From a checkpoint of a small mixture-of-experts model trained on Wikipedia: width 256, 47.6M parameters.
Below are experts of layer 7 (counted from 0) of a mixture-of-experts language model. Rows are named router (the router's row for the expert), gate (a neuron's input weights, with its number), up (a neuron's input weights, with its number) and show model dimensions 0-255. Each number is 128 + 24 x the weight over its row's rms, rounded and kept within 0 to 255. Numbers have three digits each.
Before each expert's rows: a language model's description of what the expert responds to. This comes from a sample of Wikipedia text that the model never trained on.

# expert 19
What it handles: Taxonomy infobox entries. Tokens in species infoboxes and taxonomic lists: Genus, Species, Binomial, -idae, and the dashes, colons and parentheses around author citations.
router:139133133151140125148131101146180132155145182077169130100114099124132099193120155149117134099109144090163136142092126104126110119087141155129123137135146125109159073134112077122111115099135115111118142117123091123153099141105121124050121145120161123113172093102106111138143146126146131120098119129131136132112091135153103114172160099106049162134136147107152140117127124143134174117151096162151131112166145172113087134148176145122119172153163141117139122129133107101119133138134137158128140132176126125141073128077140145124096123107128137139137158108137156149132158108118113136142125113151129138081088124103154118130100140132121118125095125144110141110097151131138124114162143110137146148146132141143172101137117139162146114102063153163122123112113127151111183174148074
gate0:066114148112090131159161122097160166123143143175123145121096129145104153072110099148077163134142144118126134127096119169109122100083136162138088136083157149125108126100128106127123125146122110164131151111104119127129157129136148203116104117110157079101151119150157128120147094126131175146141136101174152118112111120129124153131106104141113094134177095161123078121149148114132112107126100106137137130143152135106132122096095087158140156158098083125152140138165120129089132150157135147092133125138104169129126118114110143114200114099147199126123119101108111137151100112122161145131130091114170164122130125067133139148121099131143123096113125126106112146154081149109093097141132132133127136143139085143112133162150150135150117117123151130149128111142174152122106108154127
up0:152090115168155124118108101097099133138115090150155110155164136158077133170128160102130124120110137123168115142127135090150137122186136128124116093177150100111107154058161132132122116115100133141147110089121131118092106122154128103107102135108112184145125156089102124133090171131126134086158153157120152163193141141126138106122132148104127091115109099130141114181140124115142135133107123186118129136136107117147119120155138119083077130092150142120106079132103083141139089123142098142156130136119145121139114166123111125163078157125082120125112132120148176144144151157113120146105150096131161172146112145148115102133132161112120125125086133114121133130127122125145122136178139125123096132139138142141130142155097117120163077057177130124106160144141117098125114127116156

# expert 2
What it handles: Census and election statistics. Tokens inside demographic, census and election-result text and tables, such as the, %, |, (−, sq, median, census, households.
router:125102123122124075079136123110139114104115066119118128114170118103141110133117173136102132111152123108127078119141192125126111100143153150129158119138114132148109118092135123144137089095157126125132115106133146098151142115078110153114123106139161149089067066118155143154126140129108119093128171095090120189150097089118121133131133152122137132128140153097132139142135151119123104103110120151142170144158132119135122127151171132138147097129090116188142121138194124115132139157137052119143135139133118133123152109150117109152120156104093124177156167150134139145112125110108144059103145145163103133144109134090086139153121134115142143137151118115123111129124154112140143121153170130116116105121112106108149137173145128146110146114115148087121145095105147185137079131121177
gate1:117130115099134129106082097092071110123106146089134154169125114088103181101134102128128105129141129155131086094154126111155185124093131140113149151141111129117123129117140116127096123129089133121134131148106112105113154148140142119143143145083115083116086098140111137131102106162134091093157161113094151109138115128160098128144115094120059138165168130143096152103114137112147128116160124124113110140146086124118119128052134107146115131148084149084147137155135118082093129148116145170153151140116108050139153129106097106109120129146128139153091139107130101155148106153123147136152173091086119123116113117133149147104174100105171111182123130143131126130108144096131124125144144144127108111117116082119142150145123102111126156123213144113129121126100142142119139113128147
up1:111146110154106129143139113109156135136105089133068111162140146163145148155141150102144101115125130060139096134115125102134131121117127137193184085144180132143129121110154151166094115126103169125110108156142087104100104142133120158103124131156141112099154121113124143145159115110143146076138124117087131128114143144151140144154119094152114145163123149150132152137135141149167109123115108123131091107173111126100100093136119114187130158127114060100133125114165156147116110102118106106153128075131115104117095132128139119099143140118097131164142133105124147137145148144101129136153121098097141216112153134129102090124090118147141127144122102145138143140101115079127119136155150144167125136110142098202145154141099128115156162107108148118083134156122121167128134142114166

# expert 12
What it handles: Institution name nouns. Capitalized common nouns inside proper names of institutions and places, such as School, House, Theatre, Park, Council.
router:112101099107124143156130144121091104116150132144152151123121092182117141163111090099118119112128123097115087117134130151104164151117085097146142124101147147101145139121153122121131159152092125134104127201139138099141146163132108137139140130120140132094158122110158136130091109117136127135157159105180124107174154114134130135132154111155113101134113097106137119110149161127119109119146136167153117151120128138101110188097121121112081143147129134145132141143117151136136107107099124134106141135117132130106127141125088049127068116102155070152148070109108128153122110131117120140143104113147125136174102153198129139095143128109178085126097138129131164106162088133080115150137135123108131095082110072130125112073118127121148099143134092146117133124096130117150120132098195
gate0:123130127146152140115149154135097158082141103111114124140136139121148123133145129130141136160134132127133150095106083154101148131118093140084155095116144118143079127122107134122135156155094152122123150160091118090082099118127103128169094149078149124071166147138151134129139098152139159105134083086148111113132124124129140127134121111120105113141087108157106146132132127138057166139134165134139149133120160160143153089133143119135167207135134142151088110126131105170128138106145088155098073122135142117126104141144150130110110151126073138096151141122145123132110126128148160117157162114126188110190115078094079127114125148105107121175134150130112140127164135152097116120139160103094122103136176127145114117132141117106104107129149118149131163138120105178124074151106123
up0:119127120127168174119145174137101118091159121114125084112134150135140122154156082097109170153130147159110153107131125136119147119119086135089093128093164126105128119109091126166107158091104138129136157179152123104110149138143138131157132107110159158093131183130133150122071071148153169142137108162147116123096123119144147143086119089104132121167094110156090138108105141117147141120136124143123141135144128148125164099110102131105115177136106139143125099150104088196135074115087100155113110117130170128122128175173149099146137123103121134143125107096131127148129141103109125144125106070148126103130119117126103158104137121115103134101099150183115119122124143128106173150153141111162080116121134135112134140130133121081104094127136123135114140106102116204154105149135126

# expert 6
What it handles: Capitalized word starts. First letter or piece of a capitalized word after a quote, bracket or line break, plus ordinal suffixes like th, st, nd.
router:115112100137108091141096136136129107123144110115149116112140146137108067111177109141132192181095154135148129157113120155151132113173167143153135116094130154156122115131142159141109143157134156111135162059117111195156126095130126136155099152083150083150128130126128119138108118134142148121113100098154135183090120105167132115137133113128113147155164133120145189146126144126147120122150133143147123134114143102118140101139121119117065150140145150141107143130157117137080152164122137136111138147108149112129172098114146110117141086124166073094137115179158134128098144182104100109116118151139118158104107118102126142078145119130081116129130140093140121140110137131101134146112140117128139155113145170099088160100114158154088128152141114135105147132153166096106127088095091
gate3:121134109115124116127154131140165145158117205083101159116132084094155114131140177177144104142149141094120138186085108083131166163080116108105147154142121136127124162129098120074172146098100123120143116112136115122118154100112116077121143116137145123128130144137132140102146113140138105127097097129105128148109150127104145113123129085110095154123142119136114124117134117106117153167182132107156133123135129115099112126128128101156140149118140125114124126143128169097111089137188143129099094101185143174105109139116153149117093126092128137124167141110144135143135081100116109140148125118179088083117129130132127134176082136148126160102136157140133162108169125092124160103141135158164108099131109085148131139131118093176147129102113175117147104097081116130118135123156152
up3:105096086131129146123140159136167114140167125117106095105142080140169121136146153155129121167107136114179136141138142107142143125130142111130114152115125121122138160142149166122149115144096148107168093102130114132116167082156098060094127144151138155150124142178142148105129123114126149152112114127152145154117148103108096138143120086150107143143164149165174111091117167105143138151148120126132130167172133078115094116147141109065136176150145127140089138128121157127088132111185121144099169102159145161123136138100160157139075130090097105128143149111154153130115116145132139123128119099145133104115175109107113170095112104157097145116129143131172147094140097118102168107132185146134087134095137147168094120100118118129108091147113125084150127121128116132132119108138103

# expert 8
What it handles: Initial word pieces. The first piece of a rarer word split into subword fragments, often after the or and, such as Sh, U, Ch, def, Lev.
router:179132083115120127130155087180129116092132158118122138133132145104115096136144103144164106126161113121130098114126123124121139099144139131104113152118140103097139178127085099109142148136145141123067096085068126148122124170145110085180125120111116170124106146102124106141155119132158139100117129109133126101132137087092122118100124129157096148149088102107142106138146133149121141134102109106133099161122120109094138149120142110127099160090106114110087090110130175105144165140093128107114103121138152075157146144079138160153153162134137123161138098109101115094128104134127149116147113083103149122080138146106119125116150134123118181130139104095120123123120099164167129124099117075140124132094138126146132121105143135102173067171161150100120085121133172105120091135123086
gate3:113138131118134155117131170089115152085128095115119149112160101145151143071163144145110131131115115118110125131136155125145108153118142128122127095158110100134154129155112123141127158114122158060153125087144148163131098143154094122114134132122199133106123109128117107120130134109179154109121120146124133155173141136169130158116150106151077171105104085115133128132150090177137175127100130104137135143142123126124123116064131078120155134139085087155150161123109133132149166131135184130114103084167111113102107157113149119100129156128084122117156094106142166115092130115146107130122109107130103143104151123178129130160118138133131143132174083115107135102135118113131101127144125103112151139136080175131098099163146130091112117140082132121108112111072115135146121165168087
up3:119142115142139139136115142118161138082115141158151133124124134117143091181162152159147132078140129135135084083128134094096129137149113148133146075143155115124141137088132133104108145101123087144107138080110144146137126150107132094111110095131056101137142091117105158136099093140121069162103111109113177116125128182120091118123080131116130143157122109104127157125129151102135157123147114159118140113133184153102141127140144141125127116121153132081109112137126099097173124060104166132172165165114108115125109108111129125134126166116145146116138160146102149169105146142141135097158173119122134092151132133085149115124125150122126148154153153162128144143100155181120131116124158106127135082122152080132137119120112134123138157111115117190139148147115102093080102131090148

# expert 13
What it handles: Table and list punctuation. Pipes, periods and colons in tables and numbered episode or track lists (120. "Title"), plus the and opening parentheses mid-sentence.
router:122120113174127109137079103153116158122132149133141137135124146157105128122104139104151095121129145121151107148137113139143111137154115183132115118141104144088156129147109160144173089111129102112144128151133100083165117147119164121161102157108139098129147174111117150038125153113119125134129172128108142100135140153147108091122175117149143103123134194123145112138099167136126106101070130148100107097119129159130097115136090140177153162134152119142088152187149086146086103101116116119167141123111117095126115108107145122089096104117117119160094148136138152122134131107119142144114120128170113136159147122154135146080109136095156088091111095170139102159134137147157157096129133142135122160159154142190172127121135129131147095111146099148111112140126146148100101139120107
gate1:155134131126163115170130189146105149130098153136165121121099125104131074121135109103142111111129143136120139147131125123123154171117092160127129123129093116111146110145126112080152141125164127145122166087106101132125153109102107154092118129111170138139110174132095124120097138132138107172068120154189141080138096119176126113134111095123129137171163114141155142115124090139097149101135118144123122143062187159115128159141146139144111128155129129140116119146155119112115148127153171105131119148137104120144155105155137142114159105122159148167155156151094128162156102164102069144142115150125116150126139091156119141112125156110135130117128107139119151180116157148144150113085094129156107145155181149126122088104171149113155093095113088093101114130155130095142153091113133
up1:100160117101139098080103139098140119118127128144164155158155111126137156156102136117137094119130142112143141118141111118114143088078116122104114090150160087083115145123141190156140135139115127155143155099135131097139145128136168126148140163155133120126131121113101102137143119145101136090127119124122109124119152169110096159153116127178104143154127128102185120119117135135132163073097136130159147180114181093151169103098148115105135129127100175160129096131128102163107123146113118108134146104110147143146153143124102155119121106147117149124114097118073140142142151090132190105084154067128167125157142141109095130144082125129128132146137145145130140103144137132144128140124149113109087113079121126104156145153110113159148120080163200150125139104100149147127107181155106

# expert 31
What it handles: Sports career terminology. Sports-biography words in headings, tables and stats: career, season, medal, Championships, Cup, football, Career total, in athlete articles.
router:141125181103140098141076162091141100097135114090120143091117112116132142155120122143132144118137112122091129151112154136153112110126163113109116145129125136122138100090124094141134151129108136122113106144164154141155123137128108130091124105166168139117100078153139130137154126145142115123158143100133077146140128084103136185151138149151131124121132157105125103126180132146127122086117154059123092140113103160102163141087106073152137062109150158132172130100111154127140098139102145130141126096092106129148136194155099081104140113151150133111163125133146164138139159090145104119127155126165083135125133147150131117155126124135178156145104179124100107107126135124140131130111146150087181151140087137076110121127108140115103160159112118133165150174138136119148152107125130
gate10:124134120136123119201112183139114106131143117125140128070125152142087152139150112155104118118092057137123142130158167164162123172081140128117114156061116137136079138167136166154115117109130132122131161133102099139110136098112168085112120102194136146130133132132158054096094152129124152153107098117095094158179105126103114115126157097094116090116129094156109145124125131123170132109113120122103109162166126118139177136100198105110121125163102148138167138145148152111115137149155140144147124157095133151163141159153146146115157092148109134135130137146151133112129134121126114147130114098114124131114159140110144131133148100141120159094123122130134154130152086136128101147125155162148127127118139119120130168128100114113121125145104130106156125132112094126156154077135161
up10:132132146142174141148146132188119162133134182132130146150109120145161170124167139131124157130175108135131091142119133094126153101146136133154120122149135128122085141152114149142124112136114131107134109164105126130136144097179228154124137086163123160147095121138116080127102128120113132129120115105125152126103103133112109123095092122126104111114110112099155127097151106132135109140130086108120102107135100155133076132098110130141117139095127120150148157161128099087126135163115166137141127121143110108146100141137127134087190143171090100093108089133133163108127121103102167090108133131127128124146117079143156174104130107149168151125128138129120198149153085149132104108137131115087154116109188171146111096142179121161133137124099140145137163124140126127131152137144162

# expert 27
What it handles: Cities, states and digits. Major place names like York, California, London, Chicago, and digits in years, scores and formations like 4–3–3.
router:142163085142135181167122113126136117171149123147145120136125097128102166088141094158115131129131150131105096144093121132124121161183136109130116125149157170112117124094107145154109152110143132119150137112158156168152127129162127127132110121140091118134145133160152127084080184138096129104104137163139126103091123145107103115147144149184120119122131125121169120100108111084145087132127089127128102148141085147108121088110159114143135121133157117110116166132126128142081136098119121126189111118122121150118132117157102141135095119112090130101113126168138119108123147117053177121146085149114133128097132155155178124157112133125135137111112125136158061122150147101126132132115129180113113100123077170132132116101151113121122116145136089141118080081152159112138170112089164
gate1:149107126168085142132134093124118144129136108133187113164131153180131129123162147055145122126102098110149121101095119171163151129164147163143128147161091112110169127136133121169138125078083175118116109128133151133140132110137130133114112158107087102089176171118146084159153150159140115142087122175139111133111133121126122150135131111122106103127130152128110114141139128197132146158136087123148093125111116114101096199121123138131171138160138146123116122115128113098140142136132115123151129164105128097099130146078139111109148143136142108159102112144107098158183105189138147143118123130139106121122118160147112127106147161166120099157121075130142104137098167121136128091155110140121140128144152109125159184102084143120147128158137136143131095131151130114128165136098124
up1:144119123138134169137143092130096107139137134096154119143139157153090116119142144142153152135111127155169090125088138160114145156194082139092160189108089132083137147128154179135113131131100157119135093133136098133124110113104082132099111120127150140113128102113161135126138115173150134160108123116144078101160178125117143126123152106153124126149104109133091096104138112158146156123155127132161081124131149097119139172072107156119147160148144122156120143117104127136169140167098130124126111173119163075114115128136118114139119064113133152127140107148152140155142138181143133134117107140171125121118142201142155098103166131120145111131129101112153126165145132114135152134112156134095107145129099125118185169140165126156119149115139125149136085146157137100125104083124110

# expert 0
What it handles: Name-final syllables. Word-final pieces of personal names, often feminine or Romance endings, such as Anton-ia, Paul-ina, Ze-us, Af-onso.
router:076146085115129111153096146091123125132124106111154123108144112175122149090096164094126143096134113139167151109099113104118112181122096198133125128099141094136164097157116103164106127080120142130127136115119103073143114116158173125120121153171140142131155121132111174163084163133123099136103153143122142149129119188147132128138134121153131132138126121112156128117144082128112149124154156068122124113154104138133151097167135109094135095138129063119130133131147112136140121110101135112097135127121109115121091125132179100106111145135151119077131154127153107118104158149145119113108066122111105121149142108133151130007143129122133118126131124136146130104156152115123129103138114154117118144156082137129126109148132125114136135133120142141122077090120093086148155135128133
gate1:149145147073130124121140068146156116139112100113138164127087137077136110099165156144092106179145151151146141156121150131125146142095137109156141130147155139141151124131132156134123116136098145112117126133149168115125130078080116117124118135157158126091128128141104125083143147166081083124125095100127164122144108135146092117118129099138098154112123131185138136098127156147162120108165110135137095093147147138151087136131148121140086143099099146146128158142139161113111109165109126129098114150156174176124122104161114163124127106157121178124108119125133140121108170115144136119124157072099128099095132125095108100148139099116123155153154118161112115136103133129139140179094177123137104174119150131104097126162154103151153167140152143194114102134120149182140136160104128
up1:096141085138115155145117152128133107131186078124106181163144122152119178088153113138112120097157145124136091072143143129108094165120130146119128121149120159117109121102164146148120162121115096140132101110130159090144133174161119131113118128117130099136133188100168140113088107115116135137114184150146121141092178132119148146148142142153140120078115132116127151138122127100117115136116167105106161136110107107149121091130177124085142124149166092122128144151132113178154149097151127113113139096138138124115118142079142104124130138129143121142144116158157129143104124203137128107110063165122162108155148128163157166091128121145102135112143070128116128152103122093138132154146107124112120142171089100136141096126152130136123116144133145169139162111105097136175149118132168

# expert 15
What it handles: Section breaks and headings. Line breaks after sentences and the closing == or === marks of wiki section headings like Critical reception.
router:138176129163106094142085131100096128123127147134125129117107133167094147134139139118147126179131112126099121141116136165150094158092147112127119088143121119157134154124105118132160141098118094150153091153154118120156158105129156108142139101099155147127136176109137165148100131103069104118133100155136161116139132144135104101124172137138121138141139133135161154151095147096140088122100128117109084122119118080090110172149109131146169132140141135085128147145154100130136122071114110145146152134145108109139112152131117149117138113137116152177120105124112154131104151106144179147111110138135096146122099173128123186070105123082132113145113110106129096136139128150120191111144099115124122148173112145187150118151084105111142184131128063141123090106159113128109114152104093
gate0:116140114112136150088161142145128119112132087111143108141147149114135136128148121120175092137127126116092129147115118149140132128152088183131143116135115105125110169123126061133116166126112125128134071103142158143108154105105129126158103171114126105134120128130114138109118152142148095112122144141084090109155110088140107141152112131119128100094144129136172169118113121108137134156150126124116107128120171147107176114119119122140124139104112169135152165141093107059150126142104149140106159108108118121157165102132098150196132186139123083090122129128148070098101093116134096124160120146126117097155092130179141099130123094135119097144139159097141148098157099163091154144137090148170121144102111137126119128100182135136087072089087127159140106122140127109160132124158136
up0:115122162120089142149133169141122143156161160106124116130135132113121146139149127145148095121091163132088109149152149177111140153141132143099140139162095167160134143169103122169155149127077096148125106141148141098123152108106166096104119129105154130106111168134134142099158182088129139097134100098128140139161124133144094111146148133097150133146141148168146138165079128127111100150161142138138097146121126123116138151114110145107154081104116129118135124160121146136169149102137167107116127153143084132129128136144092140078161103151128117147092090112108134117111104163164142161108156105083133148119109127147114152084106101120103160101151074091134123079100172178133162149110138133131121154157167153095106134166126104157148113166144092149131100089139138108135088102144121

# expert 22
What it handles: Prepositions and temporal conjunctions. Prepositions and time conjunctions opening a phrase mid-sentence, mainly in, plus from, during, since, before, when, between.
router:168131142145120098139135132124165115111134085132140115146137126118130156146095135096103098112121159120090109108129165151109145087140152127134160140168126134124119102131131147061124111092108134146104165117117129110136133104172116154146152104161141124116123155102149126130085093136135130165144117137169123098126120170115152144125168135124142121074132154164121138147094106123134101106125123116085093124160141123122106124144162152213113090153129158082110160155105091106122154159128135092138152147141115137127126103063136154135138113122171153151074149102133131167115108129154136114129098094066142144065186141130109065140133145129132121114086128121126139148122157119110127166143103151114106121176171106127102120138154102138124117110147109117089118122126124133163104107123094
gate1:144129114129113084127124107100098097136163121140118120105108113138126089089140123139154181132133133103145136148146101128130160149104150106140129143136131102099099153141121097124107109124166096172096114178142124144128215113112122129081156076126141123126161139119109108157155179146116179128112111126140120088172137112171096137139171117095091123152152107150169176118120170160167134117131128116114138112159175101138126132104084142135143094142097115155156141125138121147158111104167117113109132138126151142149130106150112152096096121128132094153151130133105103113126116116124136151128114112097135110169107152165161135064131153124106175130133092159162111136153165124106156125152080142157133131131140122129091156160102155160151155086094131107163087147127135112154140129119136
up1:091101149130134160094133092132157157116092128082138133198135101068148120131132132115122110146134106125125149164110121150148131107138097145122148108129073137124140166105124142167176134166147134150133194115133127131140093108127121116110107123122107129137117090114168111177155170119112138119160110086077101143096144087107109147111125125160126122109129135091139077131111142139138123134123149094113146115127128138135113065118136107119148136069118098105153125143098143147135148125106141083118094124175086148085182104134150130102116152146100158139130152162126110108143123115111118121114140102143126115112165125094134098136134153132189114143141167120128150173084059092143117162099140104126144119091116134128136131134156138147100158128159134159127117115133125163122173120153129

# expert 25
What it handles: Subject nouns after determiners. Common nouns right after the, his or a naming the article's subject, such as film, album, company, novel, band, often followed by 's.
router:117108150137142179167104157116178119091128159136095095076131110131133137197120141083133123105163106138124115154125114104134057099131101117134108111094128146134130149101164150105137165134100148101121123158144108148090120092149152140137087129149118159128091126160132128102090080131115124135112118112164077102110098105120122132126115132115136125206120124145122115120126136126113138124146119143096159130109133161150146119143123132121126161129105119122132121144125099124105071124147128118135116113120095133134098122123078190111171135107133106154066112178157130086144135100144126136104101130170126156174108185121112148142101108126120115111108106155094118156151121115125159166143157138158162135128167129124112125111105100102112148110141055138123096121135147136143149162146121
gate1:111112173128101147111117157121122116092145129115126125141111139141110172086113160103141164091127148125161094147097110102120112148147145141133081131109095117080118106133118137105083120111135134147127105110109146127131151145135135143122108169135113122134142163151069116132110123141073113139101118121130122107134084184100098090106101120134170156138133107155137107151143164105151145106165163155103123116169185137109124135136125119089107126119123119118186145100126153117108113147123117103123121121131130072101086205103184127121183157127148134139147118140183136162132180133119107140078149129132126133099110088083133147143136121110138142122117096141088118085123131152138106116144122126153142162120149125149104147160111149112095166160118131110140115146079110095098170124107104
up1:059149127140144144146120115153146106126106131151161105142137118172147146161097171113124138167126120144187147162091127122114145144103119145128092130162144132111164124168120118112114114076082086135127093096158141117132122132149087161151111110114109125117126179086163138133108146116130113160115121140111118151089056212128126153090094149157088123112143121121114136108115152162131079140112094086134102084128107129129103148152155139103172130110128163089108078160155161146124149086121101115124118083130149118163122130110122096126130134098087143170130119139125094149151124123128134153126089112150122115117137131143095137105143158131140159121090107101117095131107129084116144100127163131107105147092098162120104124127119145124125126128106153127154150150136115115137132118144091

# expert 18
What it handles: Word-initial fragments. First piece of a longer word after an article or space, such as Al-one, sp-atial, b-anning, Mag-ical.
router:172155137077140150124188148119108133115115121118116117123098094149143128115135154165146141151126162101104114109127151147122143128078134143121120070134093149149203078145114145154105115150170097180118151150136108123121136082141145182113111117088127138149105151121091125122166152139118139133099121133107125112129109154139134127109124104093099134101122098150126126139119142124123147135096111134157164115124179088142112127107094130118117123142116123157091125113096140110160152109171154148113120150114125139119145100142121166181112080167110115131147106132161124096079135115158109109153133110129160120104164188154127105154139153128090113129129133100105153151102120140136065153146165153128137145085119109109069110117126162112098123112186146106136125128154119097098167126122128
gate1:151127147126099111173138080142170158135108135106095142098131135144122104114123075156146154143119139130117160100120129156147123133103136145181134128103135093092125125125138085177146163099128119146113110122101171148145065110137116146105099121155116113100143124114094141118093158120132108149085093106138137111087105121124130110095146140086133114125150131112153120124150117133122119114135121108093130136125148089127138124132102095153098131131132129141127118099191129102190127092165097107135158099140143084137142095191133138122152114095139130177080121146138130131096095117142091115116092147147093094070126156129136109134102124103156156112099121119141080110119156187124122135119095109146128118127122129143108121117146088150131110136124098169155124185122172127078103146120082
up1:110153133151131112102158152133109167167129121103148150192138132093089118115114132128140123144116171128073125125100119153109155109114172135101169134122113073104133141117136107100133128105131108115143136098146119085106132130133133165179132145133089141150108115102136125135131102160111140121144113113154152202141129089150132112165085151136123138147127168133153132144156164139151134107152142197118123104154149104125197119154143118113173155112142135121122130121146107091138130116102087097151143132153119096138091125099112131102149138086114131134146087110113086102136132135076173137151141127119143146109079140060115143157105118172116099163096134083132139112124127129142124100148172102122136096117129103132141156163093139095154142106135079127121104148129165146124141155137142

# expert 7
What it handles: Short consonant-vowel word pieces. Short word-internal fragments like ug, ub, ib, ap and ag inside names and foreign words (H-ug-hes, Al J-aze-era), plus particles up, out, down.
router:169142172121138174130134125177097130146120142140096159175111197143143096093137135143142131159110068124105158099159133133152141089133100097160162140126101109141130126144145130131140148128170148114145131132115111167123137158129139106140145123119092129147113111114157118150121181125132121123107106150107124141151142150132115138119102121103122132151098150129062118090105123141140103130103154136112141094094098081139141140101115117112108107122116173107126124102142102181148172129177129165119144105142158153132162147101162151131110182122094150099139138115046092159109118159124151160101185127131091130138135083089110138176106139147140161131163126134127134158126112085089147121112158119109110147111123134159176126150131121136118152132106132114130153142150080109133135139123133
gate0:157125147104137069150124125135126144094110093176102078122182124105119166108124119111139112106153104133086096105157153147130145104137142130177159188127096121113133173133136173102108120137115148147134141127134153159150137132098153118108162111108153153107132134117158093117178086136118128139159162098123107120176100123120154149103092115106111111110153119161136117107113154103146127133150132150088111119145087120111127100143110113120117098133148136148126116160094118160138185136103107108106095144108106129087121157126116125146133139104143100126124093159101130151152130100167107131109158116140144183104157123142104092144151132114151130068122214135139062140184139119156146147102128114145134108129197138101122126133128148123122127114149118089154140141141129116132122106122130
up0:121151137135115145126168149136133120130149173085159153123071105160160120125140121128132076120071115130115163086137102132165157131144106130140124087099165124123119089129101141150157127146153090114135119119116112135100112151188123131135133151138124127126122128135103163141117177107079109109139159127142162158118160127172089099169137121171122135126114111133126128101109103158128079146084119128095161092152156124085164160128156144106162161123092125120170129090154100128107137138129132147126151102152143125149163134123160134143114127151114129088151152154125145094147118123096143088111116109108164146190135123121145177102086108125064121177117115106108164105110130106100103112130138155127130111116097114167145133111138108128137152113127153167128131140152120153156138189139152

# expert 20
What it handles: Word-internal fragments. Mid-word pieces after a capital letter or prefix, such as re, un, u, plus en dashes inside scores like 6–4 and B-side.
router:069100127084121118074135153121122176131140133157127138180134151146181123149133160137116083153116081083120179110134095106134150209113095132140127134116121093153078152172142114130115114154127101107151126099131157111095133097136126105134138105157119117149143104145170132197143125084160134171131138109073130128121165154151124146173114153145163132117151138119164149129135082130099126119091130107126115137122176124128146138137157119122162149097106138128123111141111147143112168120088099145130167091123174149116111109092171140150135125135125123126143134177139084118121113138135170116131123137103150111114157106135143163132144111130096125133139078148110127131115131133129099129124093145150165147125094163146118132159118143107123115134116138111124132168124094131139124104119066
gate0:148137158114153170127124138110110082098131117110122094139138158117119090142148149149103137197115087155102093136073147129139103122092145088107096102105160120126148085151144165128145149108169129130116137132131094149072159117091147101163119126095167120189125103160089119126120140178121151130154137124119137113110129130127111127121154103122098147144133128151129142167117143094138053116131120115100162084112103149113149172155104111160124112100140115120126153152140115171096132138127070089130133099143163119134116122116162099094160088097121124129133135139116142135108133117092092125116149123177142128111126154136095119140089105149111105160164173091068137137163118098120105134126151131095140109127111111100107117145144084138162150147147123127120097119138160141130116151115123
up0:164095117183141136163106128079192095161136136095122103122140089119129106121142090113133147110179167171139131106114090133139115133144115171139132126133103114125156130090115122140120149044128165121127126120161133118185095110125102133131133133108120118122124155103137122127086106157096133158115120152146162144145120144108173115086099118120137132148124125118127105140165171138125137126156106124130128135134152136124094145152132132136176146160139120114133173132126130097175139128098162122142111143109086126102107151111137161132143134129138156132122131123136143118126148166097145169128122150124104142162142150120117153089142126109150138112142093202170111124083128120129167072141154136163104130137105179145120134147127109134108117080104108182110111089063119153115141170106112

# expert 10
What it handles: Plural noun endings. Plural suffixes and plural nouns such as -s, -ers, -ates, students, businesses, men, and closing quotation marks.
router:099156134127116082158148122104126134130098128139176125139137095115120181140145100125111107144089124173121143111138123164141132164105133128156138164125108131125147171139125139118126151072103144168130146130185098133082148146121130133154161140087172149106119168127114112103102133150138143068128153125131146103138128148109140164134145109099152110131123144116144163192141161128125146141117112136112140114126139154120130114087137144118112111125129119126133121090122153134137087106134101064105104151135132105152138135131096087077128179136121159174130170118139180129082120128169097107129096144085103116135153100137140096116089100116148132121117126122131093135168144109066115135132161117077154123137141155129121164150082127102152084118120157164184143126113101133129125153155097
gate0:113150112144127180122135158136146131138098123135095151133111132148170137124101101140103088109113118104110169111144120120140144150157116149132156086164122110157115135092030122101163105132116114103141160103124144085140090113110120119148160126146119136126116118130111133138130147127146080136143113149071111163135131151158161137138134138166131185159152123153126136131093099130100101106123082109154141112121145158160135127086159176119124101110141168110123138123089093119120114147112098134140117078100115120104161076107131159107139090112140095131114113159109136085109093155170148140153147150113111115130128122144190128137134144140097074134134107116106135149098161148165135118132105156152158109160100136113136075147153132187122109109111149138124138125095131110143109090134094
up0:104140138100138150141078137111139175172102129142147108145087157138149145127152104112131098140129147136118152117178098113142146145121140126156145130170113122145131156120121155141106146127083137152154114158156139117096130137146121100149157099122155178106095140159125137084107155122169121102181134116094135130139150153148134162140143131119128151192141138171126126149097152126121101122096140098148154105167139111105130097082123141104068088107091119143127088078087127173124136158137132109106106153125081110116152156126095118143157137108118116163141134106078110121108113156171132135153114151117131152147138113145126155141124116146146128107114111158064095142141141091114140162125099086155143151136171133101141107133103142109136075124115163129184168128102115157143096129158117

# expert 14
What it handles: Relational prepositions. Prepositions linking a noun to its complement, mostly for and of, as in List of, awards for, suited for, plus including, about, regarding.
router:133102125120137142149154109094134138135096105118132160118158136134094116151138164151146156118120126098123105139134123140123118115130125130099159123129107148118119128115146127123127083138122108117130137107109135136161110107107100143099132132188121098137128107136082128107123109116098130099137134086109132100114092065151130094122147107116130122165165175130131090130092128138122132114129158124148132142091119175130091136099148135168090176125156164131153109153115105104144113130161121083122157153093069122184145124143094156100168101125155155158133164140109181148175122113098155143122104113111117136133124129124095102127103138119131112112131130159175059171155146174152114108145126133111112140196120156165133103156120150109104185131119148174120130130164186165114150128166138
gate0:061147123139158152130094107141210109134156126147130121165078104123149129138160125123133116129156129102139152108120126114175145173092139167145132141154130139139115148141135117134160115138104138129135152172092133140120146115132143117096142162129170110089116115120122090137123152112137092126122099070122101112125108119123121128127102138121134073134122128108106163139142134171082112178132141091102107086148181147145113119103119131116136126137105108112116117132156106157136133150132147145093146096190101135120111110131132138132144141105133141158128088139174070109127146087150139143115120141182112107109150102151137152159142095173175108123103103120111131134149115106170149160109156116136112127122128108106133128110140129129163135070130126086149167151170121163070129077147132
up0:168140133124127126130136169082094161108111140171079150133130155155099114162110121119097125152136169145108075176138134137124117094089060092092141092124111121096111137147123129118101153133113136116126108067142130115133107132163130132136108098119104170106147147084136163134158096134157168153119183123103149110104141164171167102122129117102157135079140156158110093125099110157166121121128103144098123141121149142104128110097106112120118127163145141146153122129115107164141138132138132107150093137105136083165144091115131124144138105113109128122139166133070117115133090183132074140121111131125118167143116135145107140104108124114086146118120155152113124140146154090143149144131094106137102183155128165162121107106151113122168130152112119179120117128153114128161134148113161